From a checkpoint of a small mixture-of-experts model trained on Wikipedia.
Size: 10 layers, vocabulary 30418, 100M parameters.
Experts: 20 experts in each of 5 layers, 448 SwiGLU neurons an expert, a softmax router.
Below are experts of layer 6 (counted from 0) of a mixture-of-experts language model. Rows are named gate (a neuron's input weights, with its number), up (a neuron's input weights, with its number), down (a neuron's output weights, with its number) and show model dimensions 128-255. Each number is 128 + 24 x the weight over its row's rms, rounded and kept within 0 to 255. Numbers have three digits each.
Before each expert's rows: "comes before" lists some tokens at least twice as common just after its tokens as in all text; "gets" lists some tokens that make up at least twice as much of what it gets as of all text. This comes from a sample of Wikipedia text that the model never trained on. Tokens count by the router's weight.

# expert 6
comes before: ":", " |", "==", " ==", " •", " by"
gets: "-", ":", " Total", " List", " Born", " Date"
gate1:097135136120093107134107129134157136082128127173107143102176139113128139091119168118152120170117119133131175164128118116105123132131115118134102127146187099127096153134122116134112121152148063123141108117161115101154130130180128117164129150121097125153127106129112143177126101097126100122131179153130200160099130140136154195141140141114141129149137103102149109154114106135111110103121
up1:157144109103122113084156160146121141139133111164078139136144151134090132117123116147177088103146089140147146134130106132109130142104159102133129146139135148150131146112202133105108111141117112143120093124150108104135072128126095079163056156121118101110132151133099157137152108134109142120090097149150098139168071126126121128119125121128152128158086164084159160095118117152153126112163
down1:113145136110146109143125141110149153114136130165115100120137147112132100088122159101128099129112113138121145134163150150114126130088129156133150147139150126118130152144123106118127107097140140143141162133125186133122104148128152110107111142152120154094112124116094153156144157097156127103133102161109114118100142103109121138110146139110133109121119166101095123123172156113106112108143

# expert 16
comes before: " the", " to", " by", " in", " a", " on"
gets: " for", " of", " with", " to", " by", " on"
gate9:123090158134090106111138159160102135136133100130138112143125122120125132134092084118111110120135128136135207186121143074118118114109107123121114139156151138123114109069114088157135114164163121164153136107165122129160117135093127166162103115126130144109143145098175104117122161158088129107096125103126123148114115087140139108148149129147141157106138145127122158136118154096143143142108
up9:143131119143140141160128146121140178106153111142128157169090106143109134148182115109121102128113090126147129124115126124155101133195129126135138072100139138121149142177117112124138115103147110153115142080158124147137134169146144096160097113113109125122106146173126099159093136153133139094132117139157152152113125139119164097139126134138121156125132071119103126138158134158141128163126
down9:135111113137118135091158083138127134149143158128129144104129114130098122145113123104109146133122121153113163157162165146110115102079109093073133106164128132134136140124154155144126127129115111147129141163146113117168173103094135135137110104076187101078114099127095100143174128090106087119129149158156108135134160112169152123083162152131142153120146112123147132133163119151136136128099

# expert 19
comes before: "9", "0", "8", "1", "7", "6"
gets: "9", "0", "1", "8", "2", "7"
gate0:161173142121115141130132119122134140108148146121130075140089117118103132119140133161106143162181147136077146147095143129121116134096134160121119115148136112119159139113104113175127125141122112133154137127158128094144111112164166108123138142096110143165139131112112132156165104117101180086130150129120119093155121159123135136123111087162156166162148139079129108156144119119153088138133
up0:144116151148160101103121108126113110096156147137121117117121123093121138136110103174095136140118098178080164172140153128074096171058132120155125113142157120166127094122126118159139135108142128127106107098155120199197148184151183151101123132139091149120098122112112144133113113144058146093119155119139123126119143131164126151106158126087166156130111123097121135164124137121121143103119
down0:133093116148140132102121090120135147157075119127130116159110161112146127076154101129140109123171098092163144076121118125133150110127131094150134157116131160190156159125123151124111127143102094128139108148112129123135131090128144123111137106110113109119112148153133166097108126140145096120165110132122094134089115138139127148111093101132104111105128140153131114175135109130111130156092

# expert 3
comes before: "\n", " ", " The", " In", " He", " It"
gets: ".", " |", ";", ").", ")", "\"."
gate9:115081095145141109150117152087108121137152157163116066126122127144141093168116143135143119094130108122099120120158114110141123132129093147126132138153122167143103113160149154130133152140100112120107145128144102144097147137100185138106115154178120101112085131128145156152102083130107052121093152131099152091096111130148100099142146143080148141138132100147121167106135137124106217164141
up9:117129120099120113112156120117181106160157118162120155144146159131166127125113105160136134135116135145114114115110137111117143101128122141150127126148144144130116142188051091130164146118111146140133148110142149142120158093112114123158149139140152145131084183074083229137119184150138118111131098093113129129103121147114154113116111136153149141140135143132110166189134135110095144143120
down9:114107157115166112105152130105140153185143150102110121091143135116113208111145120128131157095180148132148110122107099099133094107127128132143142142148144120144096127138110108108141093129150115125148132105143121155165137154158101105153137115129121108111168133126089131107134147131129170148148148123127146088139145143134158094143165127163108134087186112135144165191106163133091142112125

# expert 14
comes before: " ", " \"", " September", " October", " —", " July"
gets: " |", "|", "-", " July", " September", " June"
gate9:150133135119106142124135101159118140144114127145120138137121114163118111156149103146118139128131109114133173131082127081156120118128141131097123169132148114120141153151137159141108105101161111130116106129132099162137121118099123102093127136116157143112130162100161105119126122117157135079129107155122121156182160115118088126134144122145168111144153081144133115128153104137139141172135
up9:159126129156128112185089086135131125143124124141102143156182149097099177147054119106145140111128114131092125135147105165097150152123137120111183173130094134135111095125122145093128114100163148098120131134117139129142085187141128125168125096135134153159076142138116154164155109125144141090115122150155141123142157127143086157115118151091115157123093153112123131113097141129112138150102
down9:127132141130117102107127118116126115113122169100117145092122115140152115135135189102091128136138123167146125140158079109100120132110129102120117138119142138173080115166098105112149138179108133142119127126099110131091152147156182137167115122122109121148140120141132168155188123177142123150115095086074127157122144153114110127122140113145105111133126139120124116121125124153141155119136

# expert 12
comes before: "1", "2", "3", "4", "5", "6"
gets: " ", "–", ".", ":", " +", " −"
gate1:125081087149108154158118114112144124083113141122110124120117137119124105099112128099111082171126133123158102134156157119132123154097139137152125167121114090144162144146150134119157147165120129122137110181133173116112130135192107109145102116166167134149123125096060090121097134060133127135170139144135127159179124121106134122166115115131109139154146118103101157134177110138153111108134
up1:105136138120146113128099162136123119101094129095088136112152105121131134140134111131134159133114116166103120139146154143118151113118137132162130096127138145165101087122100136065119159132146130108133122114099116117116121101139136111098119133143119125103121144134125150141154117077107084089121175150133128141079114105115107123148126119094123159130152122113110156121181182117132125106154
down1:169129117128080112146128144155132151151142122109077138159126152155083093101105110113129138161190121089116160118152123126135165168119136124134122112135144150163131120176121111134125151132115153083114087146124123205156112119100123116163135139145149068113122103125127159140131138127133115158135125129099122144154123087126103149161186162112141177156171182143142074113168128164136113130119

# expert 0
comes before: " a", " the", " was", " an", " been", " also"
gets: " and", " was", " is", " as", " were", " he"
gate1:104134146108172162112105122133132144074093108158121152135119106129116190093118187139114081136113090131090156139149176136167126137140073128127118128096127155115167131144096144103118129075134129121130123125161132110068114182121145132117145117106135135154143148140148128134116158126155133109119128136105133136094138163128116109137156121130150099142137145147165113095116132135079162138113
up1:109085115109165152127106182119153102144113129118091124152123133082101122129085100105127170124143107135147124099124107110139144106088135131131112132114132102151090149155120184124075136140099149151114127106134117125118110115087143089141124123118158126148150114106137148160160085124134118148124134107077153167070139096083132110117162135145121154141103120146128137078099104158134095148158
down1:096130148125124136135107132200136185111128165119118168158157152130164164145157094110103146085143115144156131092095096100142147140136132153159134122150093167136095132114136129232133131147108134144123132103121103165159130093132079115117176113124136120120125145155161165142128142148125140140166136147091111137101142149152127136143151129169153109145108141103150071172178146103148119103119

# expert 7
comes before: "0", " |", ".", "–", "5", "%"
gets: "1", "0", "3", "2", "5", "4"
gate1:118130078136142156130130120111050148120134141101158143104103142130125107099170129109128170120060127138099134161082135089195136136153122135092123104120162115150097133085142104144124149098125118111128135138128099117118146099167133157162130104121117137085160067125150131140118122094107169101118112109104107147128107095176147092129083112096139146121147103136120120110093105111059114161082
up1:090098132138135106138162141147132120111130139132109138133106126133142119137101063078136104137130127176156135112099150136144148104100163083142119110125103141111113075123140124117132122134136140149176155125140141143152106129159127124153147148137120117128109116116115127167113113130174137128120127110104118075161095098108166151132098101110076142098163095141094124104173101143121155150123
down1:115124122132150115128154116136136136152164093170118150123127132160095063159136133142122125122127169100113141110058133082136140089095120108159159110127123099165119116150099122127097128130113091137128131081117116127154079122146106128102107128102145110100101100132088129137116137193157138151145110153104114127157152120114123095160121157139127111143178099107134122145167135104159140107153

# expert 11
comes before: "1", "2", "born", "S", "N", "P"
gets: " (", " ", " \"", "–", "N", "S"
gate9:118120117100127094113116156092169128114184138165133107085129136135100091149121167103120132164105130100111154138138124114131149149115120123107122140147133132111122139106142149161090106120090130120133110096163099091112124145150110121113139162144117104168112120132144143130089161155121096118084152105158162133145138109127066138146122119132120153102139130163131165122101141110138128105138
up9:100130163116109177099097100116122119082153129112120109126123153152144143118109120099083123127182109115149124140138149118153168097101149134132122187106120133122152159161080109159096142093116099104107169154136105088130099086093113116137161136109117143128167161149166082109160171085189121140118161156120144131171106153117086133123134118105080111146093066121125111100127130115129145133118
down9:149145125112084126130141167133105119133142160170108124093126103118112136148120129137131161123140134126130108141120162149155085129142118116110122080120115112159131094069151103163155119106162144142133125184095086109089134135149146088132117129168123166164151134146092136129119129161102098158124179116117146092098128068116128135154142121156132068116156116167117096130107113089109139160122

# expert 18
comes before: "|", "-", "\n", "==", "The", "==="
gets: "\n", "==", "===", " =", "====", " ==="
gate1:101173127151161109108139143111107142139167160126118162134123150123159108097155103078098125093122075120101106145160118132119124117093119118134095138152150147125100093120130088114122129162124097110122159127112105106207151150095139187102118131145095093101115172160133157194129154128132134127135121162131153150143125115115103119139098116140117077145155116130122121132155113125090131101089
up1:166167140125176128146154156089154145109129149156142111126120102103161130165145132158136104124103126142100135151164102124132104090147140122139115136129091122129147152112095134138132142106120124100113129144136102151115122125140151069104127137164127113154114183143138164117137124118090116114131102111123104146190137169111145157156125114149121149095103203124112135101142147119156070116166
down1:143153148162122144107120141119143154140113126141100098191160103146130131136119072095141138111125130138119143154115141163111145119152141131092146119145151129155144111127143097146170131168148126112107148100094117093157150137131122132117094120109133142146118124157160125178122076126160098132141107117148115163153123132107165159117144156124100114108136116129131146102127121099108107137089

# expert 10
comes before: " the", " and", " which", " a", " but", " including"
gets: ",", " in", " of", " at", " In", "),"
gate1:106094134169110171126195150170160117119135116124141149125137138096151126106105142102118091108180143102160117128079160176122170140123122097153098125141163115119125107111109149134126126118085156115123146117136122119123078101134126103161144116145161087125109132073094169122114114091132137108159114143138063103142131131148145173125142087143154164115150120141124100161107129161163135112105
up1:129149136116113160134116132115115081112102136111087108151150180140134128101107140090129135089151148127121089159107138172093112135083146130130136113132170110147137134138139117099119148116164070139138125081124134114148126127118120134109082150147150139136132120148136159149129149147134152175121159115122174123152150147118101101193083109123116142115128124113098134160099110132139146126113
down1:124078104096134107127146136175112126153158129093114149135080145122148139097136127133164124138138099154101130125162174139105123107131122148135132125092145145133156120082148102157166160118129171136105172134137138143133123112110135171124143126122172141128119127087129110118139111129159146075167110091152161163104139136126127131102164139148148149110085122145168105149089124131125109174121